{"d_expert": 224, "router_bias": true, "head_dim": 32, "warmup_steps": 200, "batch_tokens": 65536}
Below are experts of layer 7 (counted from 0) of a mixture-of-experts language model. Rows are named router (the router's row for the expert), down (a neuron's output weights, with its number) and show model dimensions 0-191. Each number is 500 + 50 x the weight over its row's rms, rounded and kept within 0 to 999. Numbers have three digits each.
After each expert's rows: "raises" lists some tokens whose logits its average output raises strongly, later layers aside; "comes before" lists some tokens at least twice as common just after its tokens as in all text. This comes from a sample of Wikipedia text that the model never trained on. Tokens count by the router's weight.

# expert 30
router:435466547437504476536535564477582447444588489504463448463587567407550510458514467463419519501503563588534424519514570569543523482514531468587495580541538514473519450495524459506424507494469484388487466508571511412521577513453451511559453503455580498456463504570480485508565438472547506575607586537416471498514472508588512465485426451549453527418428541572486517577392549510489635550471558447473548398455508404451576499540577449457586576561475453528549523473430454551533552476524543507561464506520446451608561500582558514522469498537548470460479495521514518552485526553538486506
down0:441554520471518479573453470531409526496473525639529488470477399577440476456471559476536440527560549524482532529534557509414491562504521456470473533586516517568492444557519477456564446544555454416492506531492483410454379657485424583527502433527497542529528389477478546536562505492456506545490506492423458515418493461492438492503520448527412550529513465533476519473498556572494468526443562604485452481523517577417475581502482453518513444537459492510535546462504521402530493421608507483558473430502529411344579502526519466445530514467544490534429545520562523519603460519587512532
down1:522486494469497491520520422441358449470464548551439596535489568501521602381516470528519412433479507464564518482469473559517424522606425487481488502470396458497472467542448485651522490573400511416543429509488496489461451529459433527614512470495537423535541515549497529530590511473545490536548463630370525520528565441495472461550468445482427435507426474576488466475515436476396541527514520458503536450450526465466549557527527460439449470444500424511423447448456535466494515496465494515493521459568531566404465468467529442413560462475480521484518430471517491492556544521425514572
down2:434503542497550535454471411463445458561543500439476528465569469518568530521508509444576535446507454468515502444535511542554591481484523520524447451554445383515564436465454486530595465568531433412563506470448506520563499565472500568374559475443440509518483538608496499517478496525532498571485545470530520529479538466424510574531518447588458547473481480499460566552493477448489633388454444562552510471499470492499507593461503563517593522458430579422450568515501550522470514439542428433554496476577566480562484480410509539582374546484489560621536461527534468425461428541461533524
down3:549463537398506444560504547530554469448504558602518410446437440555527438611453456487466590485470530544464534462377508517492491459503467482444432476430575602570478442521501535515462482411527591590634530553593453569536473564490461491441464483459584412548563462472557555502529540560506430544531529495493471546516518459438544525492439585525570410503565469495496588517483418518458491572477488542517523509491498433516553499534541522547454545558519485474607484550508516498515541400429491631523538441529408486502506591495503498491474539494503368527500495473464496486435550515505482467
down4:596515459549514432551513496502560426541425511475598507467476561591448482403472463491404494481462536535536429554467483507446605539518516511568573543533476421484567474486495619577523529471451480503541501466537434484536542524489422497558478538574477422552426615534515555483481499606531401457496544505573538507444444562457557406493564513445466518486498508477460539443520534444496461480476462512408499512417490552506454597491439481445463452374507390545481521496573529531482421452541460608624470500532542505452563512497448486431521522495550476542512478418435479564562492552439516512
down5:490562409558545546516462498516558445428546470522319432554422507492472514511559506453443536501507440513500488477475462450524518559456474541607452499525417484517533549519477499451621498439428482534477601550421440513539449527387477458479510437519554498404449489440491437571445464550503477477439506392467497438472406517534506484619543577408539566506524467526380524502529444514512473536521504585531448437490504493561482518528454364424537532475497522543496493600552478446523459462428423473456505459537532406548548466555549512564521500490483493502525487506520472486590431538499581526
down6:560497501462499528549539404440556464543500477511519486481602455432574537516431513528602506495527454480536572474497466452568540488489432460445477534435494456397422554522488451458459467427443551434531516539463574443472445501521504396442502492514410540457466530485560509477491550481548470511499424416483497523462479452576582540450633458575539419492566461407512543519470582509516503524456523369481517433523573489538470494549547457491511416442477469512472477421569550395492488542538505494500584603569553572555529484434439643542480480476517544500455512501458543512551523443523617435
raises: " |", ",", " or", "-", " -", " |\n"
comes before: " |", " |\n", ";", "_{", "G", "T"

# expert 29
router:489494540478549459478541494506561492579502453534499458439543388505570543458513598486478432583400468596602435558499499554466513470550567546574602454455440463436564443558551538514425548480516497488452491586437487485480490409512410514489390481501501496531475535566487569544546464541488541540576462647518547511458449523520554459520508540520486419490537465472505498516480482487456482477543518406515476473590392422457569551449533536604543366578521514551584425464546487422443529549488504492570500538489519513509493482470479447466423427551586517419572456477550487500459544463505501491
down0:533517455521551498520498625466429570457459544533530466436560553445418485517484476493535553560459536465473512527392513596554559618542480492521513444471549514543461507459574482510540482487567512394468580518534514545486532532511498540466533462457543495434458405425518471540425508460423562528517530424570508564509533485587467541535525469531456479456578461438536537512437528464429507483547493502473441486419514409420363472479377480564478432607503580471476582512457452518439459523482457516431508484558540484506559418504509487536462484556492447502445474478573367474489596446550478611
down1:449516523567511444580484472517469473518466538507461397453526434508509502524438396520618458506599607464555467473403446513458486390502485530449509398481618504462475467537525509497389467492499465609586563502489464510483516503520414481484433605492483450572484466424543541508416504557476496539487438459445523514468411443598509439458510508369496483586489514426409581483458440526499464497523392582435475502567497544568481552525467546470543517499508504505584403556487421467543468568494549511434498545427563556431518566459532457547491479553493539485498511499453497521484509554497560525
down2:477535504543576575463630532422472484483555509438534507556417449527563503552529578525495448548530411464523434508409415556463453572472542519413478536473420504512491509456498564535517531541439460476520550434487504550551545587532583525550484572602449451485594462495501452571507475468469494572485498579439432446508427431477545581501481506520451502537554482500488527485468467508530481521427559492499439468448489636521443439429510552549525555479468423552513578506573367539559484437516485452512483415485474538422470562478500447459549465406470602489582500477487440450597471485428462462
down3:522490532444518614412548554502580497514539530531490448412411524454411488507412488454557576487535545470462472491513425433445546492449512458478519554346534524513561451570490553514470541525479479489522566512465461544467488531437506512566510504481529526537497560476568470594529444466469477486467364488505409436508433474381423409405486467438398470557589500507525542497544527487547500497476540558528482482489484493492531517501492434457484546479503587476613478460486481539561572454486553452519551621432538571532622609488461418504551501537581489464405499501530563560538476455497498499
down4:527464467461445491538462485459492439495545482418466487514545488415484483500456534534446468515491571479420492657486491415478465484444466537412566494486557537503598528472481495520574549508515477403517544556555501468460502454429563518483411459496446500499503429517465447474505518552497498530547481605595542561520501440493479461410477479517624654471604518445499511434436460511488499485573500506353501499535426437501518519572418485532486453558525467481500380466475490442474503476510479462528500425570506537546566404574566567472472419483415417514509493495495373551513507404521540485
down5:513497397515478481477462418472472559468537416475541435514539537550463488480430392458481565534520432461460524482448532505477551510431462481457521480577510561453398434418484501501445519500585446574475445556563495456441415476460511469442526540538399418617602457568587532383526524503539469530509549440452481412493506498520465491526521517454545498556509580499434509504464551319497488490460479474511449538534544490581452540500524576490461515476501574478540587556475485546444544455562513414518518399516522472524532430490443558440547396418528479489482519410525492552548552476407502476
down6:491418510502525485508509519584501446538521620548541447504475446419534535457461491518580424468468624548398501458513537453461506456434540451505457566390578383471573507518494528511468492581492531591422517461513513462463473446546421485458478531496474521528410528463519570488596536521398514522573488453454467573501514542512430481472424522500431490548609475470428559491403553472486546500549439468419494485532496424553506503529508498501552416496535535480488433499512466428524408594434538421510550517544444499403553542453568449459492432519604536416442537471558516555536462421503540479
raises: "5", "6", "4", "3", "2", "7"
comes before: "0", "5", "7", "6", "8", "9"

# expert 19
router:455536542456529496504478467526547501488457470498512421420614441432546442508442475540523518558491512569566497474484500493548489390507514514594593500504534575407504369560530480516409572563522439431536401485598483396478452490500447505534508476506468601431443504556507531492465469486480493523565473519409540560535479527546500466455533517493438525526459473584510490498443491528511564471477574470522512532444520444434564521413542415432396407506477522556633483435492499525518490516503507502531394521531428501631576506581532505547483487562550465565483490533496526575462594499489585590
down0:500563517501459579524476414454497437505492547498540542490560584532460519468457487447475415497503485531562455510532521461540530544577501476485545533424445510509559474504458502443486557538536465410482538402543497440509414511531524530410538484532514446579576484472470540564434503477560502526591475488443498553460428511523550538513489463527497528507624507517473441473458494687507518381520568661473487528566608449475452444565549532521404455482523529437476472566511560455561477473466536554444573497443490496612448494430502525519592552495486478415472556540590574434510514562512583496
down1:543569594577511466551544463492424487489448476548535476495496500459381468526482512473522501504507492515559509539473420459529498468612435539432454538525505474519428502463498505458516528491511446593528517529493439526467475459509496579573427477532471540396483480458515446505492486558451399579591389500420485470487480501526515567492640493566497615392581501499457566516570524562434501524536435511460431543472493566502559564521479460419491459569470480455442562553499510521540425422530613574503374525403492600532556476522509438476446496483469513495425502570431449469471474488616513475
down2:451469503527565479553453555560544550481513537407514468592490420475530468607559479511444488463466510432491575575459461486505485367461529539479456404442436460488499456441403437475527496377538574432608493483483507490398514450437442590503479500478486610475472537495459461495557494538515480631427575518487510543544509538512546523475561582495499536495548511638521574474525498482562576473432522487532526457502345423559503514427531570516545450524506438501489491500597520376425501522538547528506453473521438511497469521476472442513503521502535493482538509466514439454497465499492540624
down3:528557464501456527480509529555491458516551547536512422517462550497471520452579406609477465510606553394531426554474554401509487493466587558437510610456578546536447594538486454508552426435455519490508555540472393495507487565400476556427465431407482394527521503465481480530536564497500489462382414497487403496476512642544467533548546531496557519453453511510449424492516502550512463474511510434559433511485528503512469489501654490525554562405487481494521574428502534496474431513445486453442528463475470536443449467498472450461607550529461467480529506475489554418528545574499493471
down4:621574573522505554493551518404447496465559448582484433419531525559454525407512505466539394530518484493444528573497485526541503466480448496472515459459547540496503529485519526466469601532436526471522500553650518565525511477479461460586404564550559536508438529507516460459545409481480503473659510442483437522512528465449505517507563466546511458415544487488480600490505594485511499489524574527417474400550477433394555529552495495475457491523434487470511578572516452595500410518404505514463513496432542515540504554556519514499493485555521437433534428487600531454572620515525527566
down5:496509480532456489561392431525440511542529526505440524529532522424451469450458381517458442484411463547560503482459633544497542522609569527599475436425478462516427561439518511555500380509496471546512488467482486437461562520470522486530535575482617510438466476565438438437602448514545482514507522548475475558555486544511446432475456387522496579519540503560520491519568498393487467491484507542438478383498510534463579404450461469528365483553492430527460442519545538560483541519498505528489511480570526500436456434534444525482426468541450585480511564441456544447547401480476560497
down6:460490579525545414502490599485471446517439578488559451597522487522484511533512472470453552602455511468566552538454551515484587511580504489545525513523501536499483526453586507492608500463467514468589560455526561473534495485446561586558450563465396469502602519549572564521546574590520432454391510487452483475547467510502506470461482515494584467460502537477523512557445597463586523493491558472497422535447492529569490508494518593471556510492557500495479402517519536525458457499515460407493563492498513413431514409502500420491541401582586543566579375469559528489528493489628531416
raises: " |", ",", "-", "–", ".", " ("
comes before: ")", "–", ")\n", " |", "–present", "),"

# expert 14
router:486498489476450507534586563517511519563525599513570427507584433532559437526460531483503453581458553605521491527466545599498564513468490525524547574497518559463498439568530501477474626448537486426518543511579494483471493368553395547441409567530426453518470561461412563471511518529553518569537505519498604475434584468502573499494488453469560458439538496495484512569458454486476506493524537553481521429569491446461557543402533491525501545606474493556563455433477566531555529596497439569522497544436452569536514526508501470436529458549430492489528368547487444570426571560542540456
down0:518483489464483502491459492524508488539503478581556504436521422548553594491546470458411523508502537528444557440472518474459549441516472514539526502560496560490494492470516544514629654580539524573459533468476544489541500407551505442433498628499539485647549506459531509418507558435456485470549431614454437437468423516526447481476372455473459497463530427444491476536523493559456502438541442489431500607512456522565370500512460492588528521476468503477488509483528538502428489491444455460488565482433544496413537504488440487502463371468500551478514514452435463473571419628474454462
down1:533556498511487445529504500539481403421499504523581582523451608525454455550525493489503532468549416528490564520534447532659453472455474495536510488491506538429449664441507423499447540460482488440524456431518531529481445574499419477484482600429538507471472493570508590555409552389517505469486520423486514493505470470446573487562558504452586504609540456492509517411543514528501452481445411511465453541509540502457539353478527560442455457545542571481556508492471519594411485508417504466498477494532530494449516469509562552480447536525464594512518501451504482452497591496382410461
down2:480528431488415535497590597568502502564530413524575610529554495562497509491488546441462442538521471551418519488525490550454517396571497544497457421481523485493479550432579502556500531501475542519495533553439531535537547505532443523413488420483592526522447566526402443539588587475407525579415539531427555471487464500556483495538423510417418467464549526621447443497473520504570441491453404432499456541496437463477481502554466559457479492500460391589481498455457562560536515445564601455457508491467543505493447495445477466411557466494563390517466538540524527496545554513514554421
down3:489501539410514489537527425420576459457544584497450463406433523519478454461535552484529521467470538405472508550497491498462562525560598482518513537474576520603516550570485540436426544460475534505462542493468469464465538498451514467415448551460540493508517392560488450420493397470459507462549469530499544408599454501515500520540457505559464546516420495458521499450451471471492570516501470454482531569547520468533526512492403372575534460485649454519575426539555490463469585478447478408500504535511463496526624525521471448511543516563489518581419590486447558542544446554520341509
down4:484413548463504458517465520542520530460500520407440484509521497528568396533543591521518471479496498643497480382462502416522447489551483545473518506543458489612542526523505385427616405523556550464467520503439414440454413539474457503631404465520523524414497428486460517521524588490517546453523443559511489510520461527553481454555497478525493546491528525549540580481454536427537397488530497474555540583523470419540540466452527409545567521503439494544518439486450490485476526596517401431509557485487481430469455419552532510536576561435519471468469411458428469537458547491601506516
down5:489500438461537442515512580499601507484575567491470533492499573471451558475525442515495454593545543459487489448413542392434452520549480461389570581435373523546503497503543506502555495535592513455597576483500482517581464490435438636567497560543529496540453495522509461500529521574491515499529481531456571466463551470506491536516459475513441549357442512455538488466532584521474500495536467543571499502505512380592472565492515436521515449525579447477536486484492531481525510416448549491600535574536474500540538397523521538496423511598525522553457464418489622449528443590560507533
down6:545524463493576533536512447520573515440505548457418436443406550430536509550476429441454495382477530487527430554541459447443474585409517453616491440387492442340557508549499530502502427467456524479491526498442475487540559539495491527587471495436562543490499483492405448498484458490500527526508426552537523499454487460516558558465538507514566463504515483493536514478445588463443427376427530435557529446457563530533501591495454428421534464525523514484490486472437614460602498466511589528597553506478498488489452541507528562484549357490469478380526525565494539460506481546479494511
raises: "201", "202", "200", "2", "199", "1"
comes before: "201", "200", "0", "1", "2", "199"

# expert 10
router:530474522418543534577532537572564420549512489555484590557523451533575601508522511521413466519391507557592484460484553546478526533588539451553466468473572488497497518556581400480453490553544468469556446520546472545567471495542406422546420472512496546442497496532516558500516445559469453475571514523532556524518487441572507527477475489520489503404496512497604480524454494475391464566539564557532550474515455519404576656510529414474523441548390464436602542472446465479485506488440444568538435532538532556433541448417458443482522488491441453475530462593554506540413531483528466515
down0:392513468520511548515500508528524463570548531488555535524525554559540490456520410465532585367441571541404552430517584410522591444528531511503461512467563484525529537545494552500513546487490521489450456503572600476490547483595502496441528441485360494525625423525467571438466439453563478519436451458512543506538441571461505551448464564424509411602539422473608478510543444444468587488457522499484482612507469464583488559464594458531516519555500471451358519529522479463480482496493540492547474522473543467479497522436470598517571527495557481505528447485512524492601501479528504585
down1:549583529426446501433457548453514392499558416545522528457478553405460573596472506545392539479458470550443519503482515481571525516507460525476539414505528525432456537462509522429621473538459497537531539462501490537522425439501520413576479474567412482537443586537507448477443483509619541514454529537508611479543519490550447537519510509470445521513442477366478455466543537566546509524525583526467530494471446458504523471416524414498480561535533511423408437475448535492414455459515502557585538472464522603466463602437427586489619504441450555469490465488560487507496545502524407512
down2:448490542470497492415475534471431435472462510530475493462561532561535512550487553417475566476515417420494538537511495472492475546438452433474502446521464417488489560443488533336471495579433403433397447424468563472461582507426582519453489486425502544516490484479592531479480552495568554506576567529529491403513482526535495468441520445467549434549454472600503478459518532458481465617530476644449542559528543515390537556490546499401506473483424535513520552460504465471512461468487511491564403485496566462543497478497412483571493476557559558477478528513359394512465518507575502515
down3:479520524507486519527526505427508478424479433520450452443485442619483487497573446505505548487494478537558604515526455578411457525437487466517574483499534462526498452511595454567667474482556578501492367524520506570507588503492527572535434572489518510462475461588367534527509464441506483442483496494505551557525536396462494521514443588429450497559484524574462488475561488535581419562455455532510412551512535543577559506449545458579514515533509492437504480518475525569416623529563517540488506457557477525624528542479389516506527441476550501519507420495427472516493592518565481532
down4:492473505495548545416425484435463486476464448568356473533446461476452474504503536440480510581518469508591497392508539589493491447508486482529426406551509450473502508460545540563524448492543483564613492416490487530492577486451422536494575459535573509570585500538455444490533504488579592421595526540510416516432607494469502517515452589494540548524522554553488435447523429572443479427443485543556561448461516468488531516509462467469493431496538455535500567314542406540523513486544448546505558448504437477455540564523455489477554484508471440456490476389395514507533558489503453484
down5:470564472434533441408466502422575446539506454516550520458457355493518496521509516537469437510481467469615413541597435513466495422577460540541492512445456530455489508503538492531436483506466433523469468474499457545455529563530547421476472504501413503471516428522426382444563519508569476533490510431486455540462516515435527503577546548443525559519566446490591501495477432572505507442500542552504504455587467600573525464584510432544548505485442502498572474484481606524436465471489486488455463378501509447515533474454450621651498549505511481510511515543474457506614629517527565565
down6:469560418568523594494523512443571535512491483520496460367441419517448521502430452415548576526598509481526472514556497501421560437481484549539568483530573549463489488487544525576494582488530540547443458581528582529461503429481419465540531505559499610454483467529461627499483525550488536523496512533564466457528404453448443512600503586493488612565525410558518411487518494468510520488474531523518424553462553483556518520570519504431527559478569471417490554628429464477503502444498660453529471517512463463407487538500427511535498406524515504505420504487517472478531447504492551428
raises: ",", " and", ".", " (", " in", " |"
comes before: ",", " in", " of", " (", " and", "\n"

# expert 18
router:373442507486526494475534574555544464553482582477427528483693493380621502474476587408491372598414527532498460474504498472458484547492492510558540569436509505425483482501568425507442525459567467403517430567561527472554469434525382486593484522522503502489492478517486523494534514539541479600594506526405496574431512495583528413457562444532462466481482447473511445473499477546412533475448441508527493427519491468398489575531529533483546523489508420519488454470516558561547472481492515491509560517517518472546505476434539478470489444511471470547540435519519496570516490559585428552
down0:441526429530476509503495558528549465471544448453499521395512576492438513491557428479536613494577510539450472463543526443489570576500530504503499522464478511513470423454508497480578465451524486407496537463411554472564477606537450576523490558529498599494587516431501453494481546497470506406524488484505496525413497490463419580536501522539521451511476463450473487431537488437490508570505496435505514533539535520510479383555548356512474535497555538410496434500629518486456536558495545499395546494624524418505397571568463494536454479434584483328518518533561463416476530521506558476
down1:477511508550519522472457510595556406447450502555437574485519529436498543498501486488514485479503536545428521474503616541514557510444517532605564473581472432490537502460492405573498512556458531365428496495453493439449471546533449572492494356538479433496459547490523477537456494483452604517555503472501503528438514548457481561569556500493468518472442437526561484524502588433589528441499628520477540549461501470500491516484434546491521447537448481389557542452495480475445570487513558463405563533479513472520389408502455526427451412580397461462446453531482516477421551501601423426
down2:586493557502417429552494486510544387405542475424427413459469498505477458438520505495443442481439520548558543501405523465502409496621508469428600564461550495507553504384537462560405488560467612457508438481443490408483614458528533518495518454523531519470424442535523465464556483408564507462502466604457454465511435468446538525485556481541442438489460516513577459564425533464510459521522400543536515490550517495473482512530491560575482568400581447506477535487522479386504506506520493507537500490421420509528473511489488462471533517436526514508486519467505539572515658602465485505
down3:465457497430556488527482517531495512549441487491418462462486491447423485561545591547503477504527454499531442495440456495543518517503538462474494524561509517538552430453515455431504396482493521614485510500418391428521528429474491515532574527478495503509461491472539442449549549479594631562543597525537517521513474555513425398451545490506546452489572509524604552504517523683502498558504478479467590544566443533517497483491520629463566552507567409477465443433595515505436449496541492527465419466574477446447519561404537453461479565493518552541528521485468576490536511547447408620
down4:549538417506543452519515440481449513462457543507448492455431503462504550464447452551513599464571582491457544411485562478437516535506573462534560453394531447517537391528562570473523470570383500455410539465475476529499456528497567542473595516534446450507463490464481574505513511542533491516450528502402520591535452559507391467497547516480564546502572545445566408415549518493561482554497558499536523459501432550484468543510388479440530527541479502467576399451437460415464504438515520609447488544523434519574523463569519565506470510580517525519484527426515490445551339470466561454
down5:456472568449419406488504420509459495522539590466503619471399520453483487496516468458528488567403414445558517509509463482511540574605444491483479599439515502498551571422533514445632464481458528601519507466554487543451408523480514515521572458448535446539436543567442475463413371481418552524495454543518462507469458455522486503557473581495552586528476518541404486529542505541457432496468544532504482500509486510485522512521520484494504638453494552525431481504518472429560439590549397547489463448454428479589568500534468473504466510430363516546514516572455493531543495469521417497
down6:434522522473563550541518573570558520460437472539418520476515474485517539537570519549393554410444442454491570533390458505589466548506425505438449512445494513482540479506562519558560460500523518561509499473496455475428516541451465564500417473441497414400547471513479556565416421510525471550545506435436441439452450498503493530474516446516521588443488462582503536489594555556461507458438564548554581490550546481491509519499363422444450470546497531485486501490568553503484468416546502437607497459520484488405532564425353566516564459461469517518428468471461562451582437470560517552
raises: "2", "201", "200", "3", "1", "6"
comes before: "0", "1", "201", "200", "2", "3"

# expert 22
router:450509501414518545505441513563562510501584467493501443455568489443567543589469510488454436666441463549497445464499506568549383540515518513526526478496532486511586406512473395525388527484549511505556389568580504492462463498443433515533437488533451529402462473479481525455477441566466573632545527544425573525582469522559529511478568502468501500548384514466505540484497496564377517482526555463505520499584537439453550501486565430442447464502532487494554436476576555429461459465459533522602461430545438507525495491572526465472435526534493501437583397487477518530501514492504471552
down0:523399466533511415481496508436465533417556545459496512477412467538545567540563592434505474513499416575431543602528503465464520548488502412593441488476470464476483466435537473569662538508502527562501580547520453482493423466458508511402529503429379482537491472445428519523494594514507536454428514458508521390513491408507533500506419512489466534484510495514466550502482463568462434500507548441522528470534479476598533537520460408529461494461450493472508554544562493509435445439477491469488481453491361531500455536517598540564442488559486425519598540460508517471467653440485414548
down1:529492430533493504503467580465467473516473505542533514456474489556476475480504556500451448439512499565546515503579537442533449556501599533566632498396572557584512616537489491524532414549540530441480500414503413501472468464471500557453575508544569459527492532434557460503473509485555484564433525486469445438494532412430576502487567608480413571576560437509495571515619565493504410466427514419517525491520602500500458539507399448484519473448443524439449593505533474544577558540526544481442546463509462446543510561470541588521524453515480531463467587481567517485582497543591570420
down2:541366452547499539481589476506473481470553530573434502402514540493552436531451485519428460484420418539450563518462512514476502431474512457548548522425480494485521536417500484573478444484551557638474487510547503513583497500557503481475590489525498439509528495546474585453563424578489489455514458440457466493572419498507476484441449546443611497559481540422437555535502537478448469457506562456480588517536557468577417536440507434486559529546515439443502570534548408527488405425506561645445490546575532519521461434445546554485533456524447557515475562503501514502514451571642550485
down3:456537441534472447470483419469494534418531496588521528442448541495419515544373460560508578529528561504497445542508476426572558473616503549588477449560432490393517556454526488485531459479524508427361478431405501536410529526511482503599494523416466575541525461544568531423565450475529532436544487541598476471560503463442520494495568468494474399518528482493489521516470514443487503473494474597438418539507541599513486432433449455565530481442439486493495396470454489452508500568482517456531498569500459460493433502486501505425443465474393511584576468454552465479475428481555589569
down4:503551480513454583471488453494501429370502468468468565530396523523451583472486557520495467425454527475549508488424577584476483461515467529545519464561512470457478504496598421526618467475409505627455579461452491629520429580441524417515475475444517496501458493472474536468466525555573565538486507455513484465413524475523476479548446399520406590446541512490581481465499463537430537559520527504467484446510481487404508521470412438481477479523437488401474493541445521515504534576527505507508558501548609468441558555567555511482479561500432369515440540613502516461564528486547586494
down5:528479475553467479486487476398508517542503554538516507500489420573532461372462495531529419488495533514525487558543492484550592509437493554468478483464569467525481462540478459501551459515465545510558539525407527482347455475554581530355516494423492434478456475472535551490598527481569505515474584494535456370504507546405525497544561471506519522394444481506488521503513470493502491490554494553537557453520491548434503518477543505412442527639492530492473525501502476481461601362531515595496444504436537481566501535533590395465582435599542458554504432554569617456493426493474486520
down6:533523445521504514413421527507476486387527497383472578553520482459531472610512477480467436438445518571482514493504490479513498507582493532510540553527527446411454569423419521495529463514484444555520528475591533446473558425487595435550566503544477514504555457489401494538513541466438488502544495498534567469494516446392503503561476516492506482480493408477468559580502449483498432468427489483506599478548539504379594474577528464528533446521535470456476428516531487447531540511498524509523518441484422560459564407494498349495522574396529536494532488482488437547411418476415347581
raises: ".", ",", " |", "-", " (", "–"
comes before: " |", "–", ".", ",", "th", ";"

# expert 11
router:502483569488477508545475428554508500625529512524449592441548528452480510532457516497465479498512477489504504489614567638479549509573522537560567498504508533437545497620469465519484507496532450445494499535485505503480484429547400428540473473583495520417482497463512469452520457503507516587527598580494494543523403505508533505490448525590493504462527482563573454506496509424377442445505494562427527504575487447443509677493497527433500481534406412459640509514514564505419539470473434525544468563511448540603541450547448472539492468599472405560556490560544546507506508499525443567
down0:529438576514504416425530476507469493487573560579592470399408551548569465512598470558501495505466461454552488558615526551522453540441442445541542540514474486389495527414584481471496411498526490441468478534489569476439448434385515506437482500540462449459468467507472448445505494565491485526537411462591454461454439599490495448570479615493481464602485526538531534554507458518458524503494410497531519423475514495498519404469544509536536458493489450509524516528499565449524466511451493558460392556545476584562513576536454586504435478560530443468550427495411570513510444417454600527
down1:483438510535498423446443466513452550515504410492534462463517480511496510576457435576518624524506445481441424532505521578523468470564537566524481385523503446474517421480693450392496546472515567478522451561513582547515531487481460520398487556568390493497482417412367415516477452453510425478518497489501450529528449477505527570583498467476470359467512488486553578534568535516471455534497493486519439467426476541490561528416514531559486563475509555530490464513430574483423455462541425430541505469554477505455454533422517519472490449459576447535513520491519398546502465520538487565
down2:446427580522482518526484415464419449610513485674419486504543479519485472413515475563461540503515441549411462521490443494558513431516535512504503418557560491498511583497618482451552516534436484418514542448538551493481576606534437492467456457459506476504624526504493463428448455462468501479498543493488525443480538439598533467565495470396445574437520511513419525400519470406425401440534481476484543443503525490541454460494491501529496472464541513500567431475469425444485448516548553458568542504410469423608498495458477514448523506486469581518471449493490488614470534499578412508
down3:509526545486574475464614577416477513528471437553456429511490462458536561452584500500485516503476374439402528446456498549430554600519549459536489556511441480492533448496475487540480483519501502463498479431430523542541430531399471534443459431532522622457480514513461468528458583516513488498570466414472439520455520438448451502423481533503476412423479459433474441491485473532514494533490518493473465468579565534434546441477500530504507461542442527470501531533377485466613445480510462518525527518482513498507470618576346431548567436508493511486511575466411477465403484380449430396
down4:452532508442461469465519469527485567500539519565445433430462456524542504544489511517540613578535505556526484435475439502553508529556452476431444559528507575485480524496599523569488430534482456514590464566553448427425463539440533522508565499487466529418560464494455400485610536546455503428464526538488519493537418610368536518603520501551480504491543533483427499565379470522523472525493577452520527548479511525446448519521450467491522580603515493640447487559463500577463559541460553454518519444541587447493474547569522563576501512552540491533429614531469368499490478494495543558
down5:480517536483449433518478480532571509449563504568489433498450540481473650499465405508519542547486525406468450475594543504505492611433452522532459478502599578533473597611547440449584512404448431436509402579473488500557518504557431432584474496438453530573542542452492545460446541587525527535520403615490523442532519444457475491496501492479519435487572583523479520534555510446457537475507552510430594499475541475573518591503535530508477555599495527420404427487534465505461489521481533447473481574535530510484485544523560539472497516534475449425584487545523494570594500551431539537
down6:551464529540477572508451533485554530521533460472450466498521480444501443535471461445515576507531549444475478548439548483539543440483518503543491486507440428529493527467481486553346523497469414441447494490529482488498409580527537476480479461532571580514512412527548462487557470474464429481573546412418552469448383582457480476488532638562590528427533477456499504506656463481510444410454540453425446529483481416425467400522532535508469565569508444573588528551425489413487495551458556535548482547519417536506515492521424548466560558599507566476479518536523542450529573539507421570
raises: " and", " ", " or", ",", " (", " the"
comes before: " of", " in", " to", " was", " and", ".\n\n"